config.yaml
balance_loss: 0.00649
norm: "layernorm"
init_std_down: 0.0
lr_head: 0.00621
warmup_steps: 200
max_seq_len: 768
z_loss: 0.0001
Below are experts of layer 4 (counted from 0) of a mixture-of-experts language model. Rows are named router (the router's row for the expert), up (a neuron's input weights, with its number) and show model dimensions 0-191. Each number is 500 + 40 x the weight over its row's rms, rounded and kept within 0 to 999. Numbers have three digits each.
After each expert's rows: a language model's description of what the expert responds to. This comes from a sample of Wikipedia text that the model never trained on.

# expert 55
router:417536494518482518548485577501505533512472565505568492428499477487523558447478516561470532545492446428479580435524508455514499484508570525561500520551476543510464637455480454514440569555566490498544453512495489497503548550482463457448506486484438514516414518469503462448457504539479461480525470458434568561440576456488529460525529515444467482412503490474499520475519497569457488490521418506446507494508501538487522477530547494499514566499488513489534478477462516497417559530485536481499501571567516519407565517507533456497487525589518459492497567521506520503490502493481426535
up1:563546499492441519488505552551499527483480523500510464406536538535549489495456471562474516531580421492482452452542513548504483514500460487522436560487494499523546538528478468562540541449556448549465543522566495512558541449552563518570554463547426560475494401444530518482525552453524433577497503458483521496468473520519531451434495553534527510451488478457583433525530491600452502461536524424432509574468538489535520530544479492494528552431519508438547486475468487461491495503522490479502471474486521504472455572475579544488446468454516494433469485540512552509516485515458498469
up2:472434547553517563489475509494532483464528486443501462413470425555582526503436451530503559490553480475503529558456438505557521503525452486530475472485507534502601508479514501472548501481536531491522422539514494575526517426521520514540548516509462498529530468500515530497521519494501504489537516463427514430512509460468551517544487501523571512424512532514500565541628492488423516433455530511492545581508482500527535498421426521575433467456510516447531562477461439501521520481526538528438435393496504458545474520497540511461488533469475468497484521497429595552490506499464490521
up3:483492430430491518484480537507434450483527504517395458447552480534510478491548462499597533491521518489494518528473480391530415468412561511525462501524534602517477500493493484578443506561500519517472535468493467504516478471495515580465485520484475476487418508512489478400524505501523472595507492453515530496464485523511505480544495487554493496485497501542515462532565520551451399502503449522502409497577556500555534509548491463517532482531545525465506446486521538502491572517507479530501399515595523517460578455488495520546499486470610487493506533450559532516482513547521458508
up4:492543517473462462613531531505508524528434549429533513548501479480434531557500487506518503506572506513436472559456424482496499490511558508600493531443453491528525535448503522542528569450546541483478520495533574571465547341419525535465479444497477443445493525503397481478500519560486473439474491487458575482510486560491503514527525543505524464544539536487454547527420525503493442421509548552489524480504501473505539537510485476489435467456464543470461536511530519564533487483477517527540480468504550484474452462492474503484553467506501554560579550462477513530513478453490520535
What it handles: Pronouns and relative words beginning clauses, usually before a verb: it, It, which, that, they, This, there.

# expert 23
router:508508560496482550524530489518543469555401558445416446460529489476496554474479464505548506575446493442544507491512463609511409455518551513555465529562493433491453459495529460459506585510453547463550465583511538511431538479432502468468448509529504478481489537504502499508495547562492454503470504547465544522596504477516475459499458540515487562475486482436504453508482466508508488500443478533463401503527469531500519512428437523481517563458480578497508519465608535495498519489462478470479520491585524535495571530517525481467524524528468423434487536523458521432444485519488500519
up5:557510491492499441500433476531475492558475535530446474472482549463502518430516462481516498535545550537559519512470409464485551553469491460512509455528478490556524633485500469458508521495560502464496576486517453533487539563440445481521470530488443501522461566471542488501421521554482484473468460463518489480412495523512496517481447468520532494532561571491491481507494540474457477507483563503535496520465459561514486473510588499475471507505457502592542474467437482487439431500544534511504515512547683549486557570521495528503492526477508525480464510432409519491468515571477516514
up6:497466537504558473542526536466552500469571489514542555579416502546481510510561550540474523465480498457492501446516489562560498493499530547495457478538558579459519436471511564493518484593451533599496501466478478560497512485500513473496480502512497509504404489536499540493476562493517468475526497470449543462479427504544514525428517483461508475506488499527483469449493532540452476511514467537579523493497507513533486474444561570453496474483529490473501406641501520429512402516487497583474571575513501478507468510543512522488553495478443528408571519523480459532542420494551477500
up7:496487520557508542498463595450505514481514476516501432517442524578497477483499520535555516498500534550461532493434497550518509491502477519537496532483533545500495505527504382459512445497461523570468475451470559500492478511486513494441488480480498519447518541493449544531535498519550448520568539535481530435409581394460455476483519498399420567451481535566465470534563574523501518519524485467523496490430496569522494537537507522484492494540485499432530477485484475517524459595536451393416504466435530510528496527546463562539526515530486549449460475537570491548504507525455476550
up8:482532464472498504502533470437511497512456435513463496443505530468459555580537532469560556437487481490492504496449471471436501455522500434574534474527496481461451471445417540456539560506503445461504578503493541522482485501512485504518485453457528453478504519530524420487538534509429513517505512492456521536531515510559474560485562533537424600480542520369575439541482461513536426492439515480505547529570492489525452513510499529376493472489534489506453553527597509478472448468416499484510497507531472488495491511581498483536490504426530439509488514527516442466508532429557518476
What it handles: Forms of be and similar linking verbs after a subject or relative pronoun, such as was, is, been, were, became, plus not.

# expert 12
router:427596473513455515513585543519514436535535542502524500538484500505503540479492502535520545490536423521502527403502515473435515497560537505494499466464503516529487546429487405554528582567488521480484456551509421469471521603454528516487564519519486543513458522518494528443458487505457520555512501476461555549493411548525466495473482541516544491486559523516581423473493456490527538511482469517518451509517516527478521445497503531467535534531565515468560492557545516493494474453436542535496458477521459502503523495487501465560472466483503430524471496409387486487479428553592415485
up2:512592455503533418530530581492476530465500518450503480469519521475526509449458539475525560447524507504504574419487550480520511430449512560483480431455510501483522520527432429503531490504599430504494527426488429484508488468551474493471482474521512468544481448444455509513500476432540505424454523477507475498478552488478468560527491539526460550483536464540551445496476527457505468543523540480504493571549478489494515514534509552523524494403501494478535502518520534470523488391557468469484574423474482502399579479492544554500587461547511512454450542454431520500532457519503556551
up3:538560506469536468506512593571466491473497497463456469562528495542535502514508491491502471484533449546456487486521472505467494506520497406494417493483487489585519484535461556499438488592537494514515460554497535512459471586494495442447505445516510548510540538505528492440503505601469563469507512554479549465464474499485501515548511497550455498543500555422515482576465453484410497491459530489461466458460506432574456517461466535554461457543482488524447546537477513449528492519517499575547510410509544566575483391571469437447536470546465453517441543463502537466496493499521478480
up4:514490489531514509484503579475572453457494552514589513517550503495495495522557502452487462523561516511447492588460507470497485496506514524506471489490436509518353443472424443492501541534494427519416501458451442479494481415476477523503508523495494495535476474530587480515487520465470392521463497455463480478495492461502510474551485574468524531421491540507502444552512572610564522450537505429509436528466488543420475532430468525568527503459480490580488508537520514428500488523522564510477521505463533438520551513514475492581487566503518511484478506474488555505481454504439480466
up5:461553451483488551482433541452512477470458413507513472486497471506517455509554456534465460480519553533510506489457489620498559481546510537449469473552513400551514514517529521500465458513438537517533567440582466369551484493594505518573474475514480450485476471562495513484510528490538463469452525492545429428477468544443530490460527471488417507461430585479480532573494509579514499483501549528534576551537467437508529472408541566532513467483494426514492481515507492476545515533512490460547479483424546452536550500499485503509485483484480462507465536453506532488482516487479488522
What it handles: Line breaks and == or === markers around section headings, heading words like History, career, and |---| table separator rows.

# expert 38
router:480464623516462558502480477479465492601482502472492450530549498486531512518485549523528553486538484499611462470528507456486533521523495491507518425497503551528442533524529466524505542521532548517515473460434532435440442513454535467430462483514535533534480517499472408506454447516487438503518455540525571476583462534528483497487586519435489510495516560463501518508520463521536546581505515556495497553531493490540492490492385469543475543504451442523536396511498544480556464499540526504568497476520529533424478548521561453507507572502512525447518510478507506489469417412501495431
up1:508637536546428472562588472553463521475508523442465433440493483487471531428490473518511522560478510527529490468490513524523535591553447447513512496527483521535510478435515521489542492489482518507485496450481500493440476529481462535467440532483527476516523409481475546517469505491520515475505463464593553475487563546508505576485474494501520531533605538482531511470537545533492513482544522506471463423447514600527496421472525515467401481519530598489566483432467499534509598505470498485485471492492482471487549500534542442513602486532507525508463465516487492493531498528466582430
up2:511478501502469515595436493456477515470448451509560561539528488533527531518442438485486535531548476520519528531544499465398446555480534479503519535506476515521426467453463507507481463498490598493504542518516496482436544459518561518405531586575514484499476533465470496511503478498464479491470538549450471467506538503461556439486514523470537479538523481439416470542546531492506522512479522519532444533495558450519558416485502532550492477451521531540519478468548478556509496529457552455488425514424526488504457490462549491580500549355496551507483577531568483546506485484561441536
up3:501531531476498536500492487521560504491460456557506566472554491474503496488557519425517448427487501527583560506553556472525472523558508527492487511456465538540503499557518485494489541429500493481432487458414499473468498525478555479571479477466572504525437542477524468531557446584541485558539614582461451461516482423481510463502540546475531572398459525512545546504482559505499501491566518439474534492469488485548453469465509486479509470509526510415482550463437446530448459506499560505538436498532512501520490525559507491516592567508517523512507489484534534480492468449505562610
up4:470464489456482532507503508502488550502469484521528508475545532583518544506537438515503480493498538516567487518488539463508449493469532438538423550473418447468446590507497462491513557518522453514507543509447421556455542542528523484506429524438476499519473527557521494539478511446491519487484501510529527529451503492529523525472566489483469499509562487408576554487504584550509483499507467451492375564411502555440449492501454516491521502510529509481483576493510488506531470505513593501554434449438521420457525623551534534510463527547497549422508479445477456544522446493529508531
What it handles: Word-internal pieces t, it, at, ut in the middle of longer words, e.g. san-it-ary, Infin-it-i, podi-at-rists, prim-it-ively.

# expert 0
router:513509567492515475467491465492546425426492483516427571508495420493523504470510488565514572504479491449540528461461508502507494493558530509540530462496480526516448520510490494533483542492506515500560488505515458495502506511485572569365532464509500576521509545444437508516471460512505505557543543522481470573541456454533490449530468405544482522424495470532569520533492485581490482493562485494452496515490412604487541466551528504412549479460508487535486502508566536480452531470483561419502486502555546501420541586487517464438488523511470418436490513499481470482519517556512427534
up1:545494509443477511632477481485614514454503438534513513562487570472538475472490491527547525611478444521506575516500475505464471511391493525503536414483470473441553525457488500515499497481468503448507501463511475459508486477494493485494559463471519376497506476471422529524491525547491507530530515490399537527466434505471550523499430478443498536471474492549407496524471482422479556550518536533460504465580462547508499479554490436492459441528548487479496461506515481458515507513525445518549441561565498579499535520502560497490522515496504459491586513495465540523511502515479472433
up2:507516522428431503486460493507487469408467526461494484580521526544492509475426520462470497419465463487515488457525508455519475473424554489616548496470495509432476513577485542500514446479488449528506513495566500519502492512515453468436490444511574481467453565457496449514488474522470439477488531588516482533515466525503435501494522477539545483420435501543511409471488526501573491526462493459507483572476489438406494439530501523550525460492517520518549513361463515519508465480560510437453487541461549489509531493451541425528473555493499473458520558450488423492528511487513451544
up3:502528494470442441552517489516494535496480411548497424500545524491540502488602476512480448491535512481474482482501488510426528524452538487501413479506457528464583489518469510428589545481493497465503490553510445489475404524498510485460451533465543461511460548449510510474596568506525456554463531557520471447519527478446499433430493497436455539422506543486420555562480501516498499552489546448537476485457512518401500497416459513557479472503482391476473507464483507443527506436508503540543492450592492462506521528483541520483467511524515533506496515568462473492497456579559519501
up4:521498522526502489464499530500551481433494543445494460467483498537444543498511480510518504511534503495556538485518426487474493461512454489474501478419467508503517565534458535477495582431460477482450523587493527509504469529466362526480540498475533604524465514504562544534427510430586505542558470504472561489479446479530499461520452496478603529483522494524497521516470424563560497491615539581501561569575507495447472442488510431549566486482484526468560486490478483496489504512453478485410477493478554493554465472476503508496580516551503502492513513493522528514550512488532515395
What it handles: Head nouns after the or this naming a work or item under discussion, in media articles: album, title, song, episode, version.

# expert 47
router:445483557503440539546507476507548510444500487505497433506508465505450511505533542569550584478537519472588432524539507427519514459563447491517540457487543511556512505485474487497459529528509512506536459504492534496524472507450445517474527512504463447552529425497512519489481500452508452522529468560555552491550474593611536510477551561495510464518495608421500497555464526537512496403515420511544525539496475513561534468462549480539510455436509513448455454516467505427459483462499553481449439500473525505531508471597545472460529537501493422449480614491549501488494495500482536457
up1:477480527469469538489485382512454492468510508398459499466477488592509466540455430525601512486489488523487551531438482442503601479562447535524504542514480546537501559484537489513476472533512511553539404454480497511510472492513479527502484538467491505570493469524515505490518470611533487474557459481550535554490476477520471466508459539499447523492451612505602487475409471535495448541531464534518535495515491534502431488571447477482444453464497523484530473524487557482422523536501449452441530504527514487439555525545487471523447513563519460501494591547526498510507517488455468451
up2:506560509525491430439563530504504499477439441502449436464474492564436534443511524523515484505450520471481516485518579532527487392551521478619525498515472529479454504436499537473480475474398447436516462547501500481525587455565425425493451504472499529498519461428458470434500471520527468491489479540433507409449551461527493565520518577537448515470488555529516540463476516495521530466490509564474480428545526475527436469529455470553539496499555502483486512580551526509530522501489492528497451520534539520519470546510533499502504566537544543527567527481423506503416474519496471521
up3:518535564460539433612461597458528562530476457532555473537503506547493478509533464513499546510553540553538515504491561532482500471532511460509514406472508519508477512497517502479516524498553523493485523506476474570520599487547492495462452474464498536481523501496469437464486450413503536538485581558410512509549546542490499483606509521511550520534506531564521536550550499438552521433479478431525465576509528504527484466525472534516524529467457461502507446479496466503481517474450471476561504522431531491475476544426471443529527576419388544430462489495509514536529518503471487578
up4:421523490431510502492657465442511507521409452514504541529469473578528514574541503537536459529494484492481514530485513499543535562468475622474505520493506509488483482474529470459499531475514506503514533540463510505508513430548502530459434573491472472489451508466501503460494488549503519547488467486542509547537568499484401536448600473465550467512499479489514543433548410489502547491498543546439499486516442578543516492510399480519393479506515530454481529525548507550497509477512522551449441483520472455580484523513495459476483482518530526499517500467543514510426397484537511488
What it handles: Inner or final pieces like -er, -y, -ay, -ver, -der inside names and nouns, as in Cameras, Tracker, Dynasty, Inverness, Hyderabad.

# expert 51
router:486491599544455522536479520454538520558490483458539453534456487555513525483446507546539510447547479456437518521477523496515528465488508499536467429496498484453502502475530496488481439520497539515477484490442490518488527493484494486423443509498451478591486451535455426531494500464491496480549487526432563517511434485535409460547472497515501439497539480451556418560556480450501611519539498543554574549554503523512530508537411471427463521507488468487517443524481535487505439535490562492535471537451525592514525475480510446547504568406543471459508550573546499467433539439536447507
up3:517474464487494524510483440479532505560518507494476507456557458577457520490465476517558521478444531488474547461556463472532496502613519414455551562510513409505487499562435493492487502446500540508506428520385489526488527475521525430449482461523530618496536397523414484531525421510592527490512521511534519494502570544516492532440545566494568501531504525422526495435546532522533532513525522488565423540477422473540531522503484583455453458556505477503498508506530477502453454504510480514501499440537462518503496546481481557471504519522516467473532534506516511484429568503548485525
up4:474473501492504560475504518479569512450490536490469597526501503511489518469498526548590533529541470473468517497475470568494488536521529516518460482466500451535437506487470436498509472484566538513583482427504526533558455502536459466465462503520499529503450479481442513524496522443515510498455493472488489455450488517514510506645489492492497531561459467419482506396539489555497566601456506602486493464481503570522492450545490546465469547531597472470537457523542516522547512496588458526424551493484438522489494581446509542535524474441477505452529529434500431498491523515524570561
up5:559535463468504599412525594432488480444490517515488481505544557437474544514545499527481480477490505400510501442520511518488517505486525467529505501442524516460519430571520550472535534480486457484437505536500418583467543465515490517470436494501544484517436455492452511551465423467500488501514460477392486489480510496537464446524461504551506509445456549492531471639483459549510490540516531489497501537430450549520474566561520502509497508512566488460403448492525503431560456473482482518464497441500520445501470493479568535407510488528469443508486538475488505494518580488501454510
up6:520480547505491538488508473490519490545503488471530539454449411591523485501544529488489554477407504506508559491438510506483461524551537474543490494459532534517551483565487424492597550467538492453482488513476501496506490487489478543411497484545534547507533503473507412433521551536523390552546487556524503458479495504541384507579496611466550507475441498520528532452508475509509565494454428398514519501509518492467518538443573526545561382507547423474480498471530435515453448524482533495484454489503516514515447492483552476500518465570468492532502499486543500467452492475489517506
What it handles: Possessive 's after names and places, such as Uganda's or Fleming's, plus the article "an" and pieces like An-ything, elect-ric.

# expert 7
router:467471500489496518532475519538498458518514518501489440551488432519511542543481501472495496479537509404549522448549524579493530375526496509524544446499539410483501533485547475585499492540463544483547400564450441506537549498466487464490456473517484549588482449488444407545438520522455466479566532544509485526556519531471491499500447502579558497466499460451518456533512539561511528579480451506458430559472516574486533504513506525464500504474506467505570454461434504491471554497496516452562480513458528526537557530572514503443476566446488502481459484474509470437474514490462417459
up3:542518498462476523469543536456474431487543508496501488498537541491524521438433523505492468605531553486497535498507487340499558532482485474481515572490530533491427547450458461430530533508454576549419481492517489465541485561523519516505449514552406485522530525511498495498522498462540456520497541459457470463555463499483527453462503415518492505445470493502562416553488488467523544501452564559541520511426436501507509501547524486538494507494472563459481496497573476448520598488422504515454516458508565444508515488448479534478543502412510490533427466478519505581542467509477506463
up4:476547494440513500396479480563580519465505458491527448392459500529531458442492489515492480572556538418476476526472512423517520449477522459406454545529555507564540566514535534463570497519545443501494517486566301444466488478491500475528476456491503496485552565485487505499491496604444535517482532493458552455480492494487508480468473549479480477528538433498471463471461518529432537475490485566501514451540546545516505466469571535506475520453470520490496456458512480540483471498572503508497538484590512504527499502527499487571479531526533475484490511519450515492504498471523531451
up5:474459494452500437492431483449477491512487453533469526451495537497475497558556472497476461513517516462506542496487520534565454517575508499494448513531513456479535555512490421524493470531506524503500573520466439451491520502464480545526534490487478488457472508518547482510448493500538549530490491482503528500432495500471466504668513509539459431468551558546476543509482600408449550547474469546561513540547475539465500522498535440520513518462551487536517494525546532489538493457530521551475541521486489516321478516537525484555408479448508537409490537525399539489523529481511501468
up6:446472526500425497512478581493523462465493483532460386551473479484467452498514492495481480550494512434494514486504506474480512497496507513494499581498528483459481485542466499532580514498760488518547497500481538504525544513582474582478508512551489477518527490458417476496493583540485465416554486500496479518460495500529515474489500501525503519544504515505499501529513535446535557487479505552512501537502430483560517460453496412511489488523522552507490500505454460499529504520505483499548504497467508539530493509522565497445489530469601511495532461514570526426517527485506584596
What it handles: Commas after names, places, dates and clauses, usually followed by and, which, but; also thousands separators like 3,574.

# expert 11
router:471504501427495570485474513520470475442451494534486422483546526484512546452577492502540587569437478462467515494578507527532480450538494585575443529538474444436498491468538488541469528506438483416520505507506408482471505555554478478528522498466432478495523491527465444518493491531493519483495536528548545535488489525528489404534404571519459515444515480461492556605567488587524479479525441539517521531488528529503541511530425546452475517539526456504555517512488474497417504488450489509489527525513536510523462534516530491467539504538481443517441497540491491527529415474619489466
up2:485539421446496537519498444475513535510519495445539484545505582493519546499565513545490518485560531467492502430460449472525450549468493526474529482510508499470423465500488460502562425494442503478512465555535464552479506439506564438499538479537427588475526567506473526414537532549496501497493525499516537478505526460573558446522490519532509550487495425567537447552467497624483524478568493498469451545525526496550471572488499459453502505451542561521488534402494561492466531493503495602489536448517517534517495530478454531476554554529514484444472398567469508494465481471545512533
up3:492511436424461516524468498558539463475453404539465551468484523472566374506546533515500482539545466492551500475564522460498461531558466519563459534456515567441480524511533499523454496464475455494490476546500456495474440501570485523498536434509504524518464471525507536462477429591504479467465574517485535574476453521481469494537470513482513483457469445557452440516503531579479535437452522526501505482495477479588516516494480460541520511477524489545596453416496482526581563505440492513483572559587438536549495512502524524461480529398468481505477487473536540516484536538520537492
up4:433489563461489528519444525542460499510445544567488485527530524521519488464489392512557518533478560546483419519483521487441508482507425488549523481405501583491462577502496452544536545569488531478527584424563461508483527476489495525489526473522512546465544458519473521627421451493421436518479479507472483548487441482542491526520501392549497461493507463539519522453461546517529471478494531456515494460488447492488506468489520558461471572546475509492474549580432476508486458491526498503507459525529434512460465553577503534523542485498484505521487476546409458506497518441545559491
up5:571528499456537517470511501532496451477427541552521523507528470475444538474529529485528498514550476484564450532438523494530496525569530491482398556520501499526495514535465538500452523460594462441475394530393485471495530466464504458525489476488504527454475412563405520448512513473461565541489551445497524560450473512549476561548510492423475482436506459567463527604454469484539460482524442454463479500535502506551497561506492467514476546481468578511488534518499464519531553544447569467503534460522502455510505458503510477478553505463482517540548478476508563525508506546536392462
What it handles: Verbs, plural endings and prepositions in descriptions of buildings, places and structures, such as contains, located, built, storeys, with.

# expert 41
router:483456465455480503552462523536496489541451537465519431517536516511565515498468523530515465516548446495551543457544502483450482458504535489530529455543460518573508547492473483447466564574549486496566470496494475465568503417488532593461454535505531503560480414500437406527428496474484534461509535507514508519528482463511440516513487516428556521448568466465552506528493461505568494460499472518584487485557522571507466504477483466489505424552484486515548401549554490475436505493499540536568503453492504526488522521478441405488502575422537443515455555471510462531540458509444537440
up13:430525508445507458507510479434484516556454466540574543490556398552553515463494486498502472511543481506506504469478521461498561460480545412516518510524466530452426518507514519478618511544594434446501511519448507498525535495500440516473515466610476509505494532488501465487425552511489561413475445565479497425502522535485492465483529532462473569560475574430403517480512522472508490469491473454530512461457491447458499508462551551522474582599488539473558454518430431483503490536494476560523493554532464523481498518497535509507519476513528486459463521473524521526482472448490423547
up14:497471569470562474454491505492496422508526528547501493510452483486495494548474444537522491559537497400510522507555478411436435486532527498571520474496493463480534510531480510503456471480525601527551507567507505565507466475518502502476596548561477589560455429540575493553542511507521540516512469523463447492561525500626422524469516498490512531503592459520452526526493401544498512509508526487562523538546511513536508433456449531536456509525474464537479505447528434524439482478435526544508547578568519560537497484469534489438506508491454465511473552477491539535508539483520499470
up15:525436503483463472566488467491464530481530595393512504430546473531486510501480440417484485540498565472429578582478479457502537453445527484483495478491515492565489449514425488495484528557573520461470488497417495464434473475460491513500544485467512538509534594446458470505516472526491565537492422474465457513502467474490500475489392502484509483512519568476445517548505538484533421515504466505462505411520496582458492477474511554601500507457512532456487511534483519459480545548525506522484465472520481547558576565514482597502495501551531503490502502535557554469508589519527477493
up16:570527535556545418473523480471530536517446487509500466493485464559513533494510510497568491560495559511495488512500464588544484511482522439456550496543531513466509530477495584492481458537490571444499581511405534526503541544488444436510496435476477488488412481477478506527493494497519419536500507559549504431480515410500488521524486481472464560543508415509538462462563526535467469541529485496457472494483494542477508545490618484462521426521455491482461509514474497395470554420509511498564458430492496475423473455450443458499527536484424444526431456509511549515491545509544550471
What it handles: Pipe characters that start table rows and hyphens that start list lines, e.g. | Win, | 6 |, - District 101.

# expert 24
router:485467484460440538497486505438505499551457558445543507404486494537442565485556524501508468473527550538564438506494537533471532497549494547476484412482420461577465549457463530492579482490496560497521521507411481492554583505536530506548536517533484509442449478547405475476453420508449519542501446437463515518548505496543444452540549509509519480468522500507539532551532460517472472445499504483563479554610539511484538447460463568448493469425474454513539428499525519463512479479454484534565540513481514476450511511515542437505519536466524528525519540443555487481433492470566526504
up1:537469521529500470498471527431449479444431492455534492515484490504485501551580486553540494482602426472487473509513507462520528483540511430505483504551532448515488517445502511491476500613461497522489476491427502485512543519513499502524507485523525486504485415505506512509553479456501498508495510482618580478455542481560494462428457443468486529560509523549550511635570504466490467428519472439410438539507477480480520493509456559458473492555502468520513443464505426548537516485506591485505529529531500478562548519562483436530459501512509437529479473507545524470563402558496440513
up2:476556526522507543486500477530474498514509498483504524468495506511486439488486492444509480530561480479538480486486530466415491435519459556490489498507462512434539428556520486455475545493469439474509490525473497516502484577566556527573478444467503528502519486381471465449500445522467584473502493540544522594493556569461551550438518463492470500457504568516607486474551519481472494494553505501578539538483538478512481522478543569538458599504520453550488460471450407477480487473452425475533472459543458534531503548489634534491503472492484506478539550484550526466469472499501494604
up3:528430478430556522513506553490487506505493489476529512498527516461520550522469489552499616495518560507561460526565524485513467467485462497494503436619486547485494523451475527433542471469442529482588503440425530500483473480519506538517501455451449529564472354489515498499390496576477488434444537465450535536466474473520419486449457554508529570480514444510470516550523514482518515540534527504596499533521528443555465472555431477486492580556524477503529548484433456536488549497546534511518507460488493488450517469485531526548511527500545441507489471521499485502537486514569502542
up4:496581513476516524619449521509506481556468573515537485472491555484502467553440522473454527456458587538530581481489396481489504575544494494480520512523510524458478512448494535544521527495473495509525449551516468481512491515456531508439519505468453529498511513474474468506468462517525516580513421465470581501480543460492447485507447350489498430488430496524456383572456611540496569528492501471504510500481515505525500533527563512472485436448495492568536549483548494440538507539528567497478533431467481500471471510469518486503541491511493536510522464495513516510468609509473475485
What it handles: Short pieces I, on, con, per, Al inside acronyms and names: FIFA, NCBI, Easton, Fedon, plus Roman numerals II, III.

# expert 45
router:452515543509503458510528509483504440581514585491473449492518545535501443559516528541621484439433475467552523466525465510511504458571447491536496429477526473508533507493425508500577489450545551444541474557489414462538500492475472523510507503573465456517498460522485524530479487562495409569507496515543488501561466526558543549515501474451542469482509540483500421478476470507530470465500533547488447434515524570515549557547391435497488498481491557463591492513521481446463499502512515509524478419475504447500550499552550494509470521566451503475477560491537536526420454440518461479
up11:417487477498581539475516434504498515423535495467450500453458497504432502538483494529530518544485426524508478539539512427531552465552544466499494490444512544519545634534504434500559524480522461504517485528493416548539592450490486466428510507562448498452485498482527565479510500510465484599525491543458484544503436410453485498461471503502496540478540533465487562429547480480537484554479526485467521500552528424604517486523470444499436531528500474497548509448476564524506469468541467478496493527518554528463425527541560498507505523430526487462492453497508534541435488477481418543
up12:444468549555487523576456438499488547499468538467522569540475513478416471475515512488512420434554510447447487590504555502503532486558532525516534497481498425454457496420547452557532459456533476503483519515482567485503521520465482482510460522486555494498468493450524440491498452476553455594524508444501419533514445523501493411528514445466555501513531493547479491500572485489514515468464498475501526483488464494483490496451540508450477411591507569549537488590529487548540504486440516503535491514506470519477488539485522483429623532413472497497457485516533499465447539443511430423
up13:534480533489507508525471456560487504545541617436479450517541473466480405504436407485535530499424470470452498447528431491465461482560545496550469427571460518511531504542457501509468438497520519563500496562514461436517494458461468486525473474545454434511533455513533518493497484522441454537510566517512535556515474496446493510541518501488511433475503498454511460529527546465509570436510430551480527482529560539432508508541571535489468454507513517491583553471566550600489554491510444478473486498433500528501548531515465425469526494459509472531432560544450552539481545466531484453
up14:464488499517486503494439509533540448517497526508544531441495454452427489444455513525523469476481484518566547482427506544491456454518464526478516498529458467523499516534482499445461532435534441444522460591553517535491524536542506592517489457464538490511489465526447446457598493501473453435543532534507542539498494478509459570498461508535537473489526547513488439490444416436450482478447573598511504524471514465523544480519460505538454507538456542510569561542488485466523463434498553524508467453495542577463570506510489527513509495549437539472470481491475574358464437455505555471
What it handles: Word-internal pieces "ch" and "ter" and similar middles, as in Five-term, Eurochart, launch, pacemaker, plus Cyrillic byte pieces.

# expert 44
router:464463566549484485548467558513469439547488547452465396559482458478536496490521558485510462489539425431524478530541513530429480445543516499518452445482493514492422505493536520500512503482439604439499456509493491483525500487415468437462443477472496474620494467494405485500458525467461478485535503584520507533573473523493451477506516489528500479513518558426530520496521527499532431593500521494496558604544490558491501466497450463466491473463495476557531513472544533529481490500503520507550477530480508555501554520489471514581521633431460552511522509480541463483486484503472553506
up1:493475476512509476525499505502509516505473498477531435507511488473491435498538433505530531519484405552474507482479472471505533392543509530514446437537448530452428500423497551454462480556445497540490506463512454489450508529506445612490473473513445513475512533498464524496476500444433508553477409458426509500645531474533525493530458520522567450555528539493496429534419555529554443499487515488612513498457472469516486483538486465426426547505407501580481461505458495485507508452476488501498458480465512510454474561497529503543498519517467584473548451489519495486452471530511484561
up2:508496480494513502643522510506520512483489542575426480508434466549545514473518414533529553504434458543578444461503525447435554479462506537521569505507496541526521558425550514509478473482514532504513524498468446437530547506510520507478481520475453514484531458520459538469538546483437511516475525605490526606484492534490465458548465512548501489537479540486527487486459505490562394492531495478518521543483476476551443462551489474409474495562482481541534492525515534519487481472469430487485521483513496563491542549390485566495540507452461526580471504451441442482499434425461501527
up3:496530439529508437507557436490566511532489546453476539433492551459522486518555525489489478488517450501495455503527536498505538443509478476458591440518501514481469496566473508548560514552541527434470463590471518544509471522509516480526482533488481464547410481466478451493512527462479462551503587450557458511499493429484494461530476523482586536545435500492537559495511425468466476514527519530512510416546564526542596488504518540473568412473505474508492515427571512502563534562413517455571456498501503522551413501487512465544516486509448471520552446478474538411499489528523498436
up4:513472460431505505519513485461533522490472572516420501468445528504551479468527479508501531499517522473470490504491489566514550395518407459441453442518478542486473560472485476541479497549469531463425512490472483437514486460542505506420526561502498471547487477509417482493456510509557401471503436472520520533586555520489461493540533493524576525549525550491569540549524571516524443510489500492430537498473441567511543461533535496460501440564531527553430514434532488547480454503577463470531514465527602499442456506453560459509480512529519501502459516536566460490550582510497540550
What it handles: Line breaks after article title headers like = Name = or short descriptions, plus word starts en, ent, co, port, vers.

# expert 42
router:495503472496470486525523481511456487483492541439414487440523492505447545491490483539524535418442442460513516470574439479474486519480543490534527491453435442541451491474523441529565524588549502448489434560469481536515533477497480483446536437510432530531505486445540527489509435536524537520512604482445533508552503517557515495534508445479467533531502471432559462567483572460529430522584501612628452539510486516513577507478463603539517492497513557517496512545466539536534544497526471463482487457529533575504490525481505515462485422508533514522494500478486516475529480438539465495
up1:510471500465521566498466454563488541438442534484432476410504479458511531516451509477488499519494504510529503479537432525389475488506471478478506508482555546542473484539502520548476437517539479449524451405587455509543513472433475506495557427466455549476450526477478578465513507496539444530518515549490504542473547457428465517543617521490529494513554505526524440477474567567530536495501494573480544511512571468500447433467485454515419550497473541475487465388455511526519494484486529475459551483521550514503506437455465533502494512584488486498519416514568550462470460515476447488
up2:536572524504499476543529552483451407486553567477484424476528500545509506445500475405562511425521500510504478495478536477503411501478487525499591484487506468457490411485482428452540422496532493498549547484522504480551509463508581491533410511480470546499488521445505594524460572517509459523516455399448574520530488534485535456483476469463545486469473471477449483536473553588497498486528513517498522552511486525498569529534476558532520488492488498463460491536510464494431541500472490478475545438466472460424471511463482495489488427453436485474381478476509443416502523486462463508
up3:528484557538512492513576500566470454401422544460569497509505531482519505416534529471542510520578430478510435388515532511545484586462531520475512523492506468495480523490488551498497488489526499520526478501468413575524453542486453446517504571502487475469540488431542417484500543529515480524510485517488439504505490541507498518506504531437487455526490532573463486515483458478446404458484531474505458496514478453436548525546525458505479388470546488484499501458533448432436427445498487486491475538525508489535463508445599528496413460468588508503497484455510455467540437499539518536
up4:460493502581528410499526505531527508572409532481494529517460381473462469512504534494470519460488496535464467482505484492502511428483492495483494445391558511499524565445506500396502559538452507589533498472493553531506573481474497531564418578548481501494474538505452481508465504440495544470494456478439510557461502547507502501492385492430517516524572515555527524510470594501463530584499438530441456539480541574543582499453500440522494453549428513548486484490521474504496469452497487484520531530487468514553477500435573497513483459495481517514498548491488559492534517506503509519
What it handles: Words about government, public life and social groups, often word starts: public, government, military, relig(ious), Commun(ist), for(eign).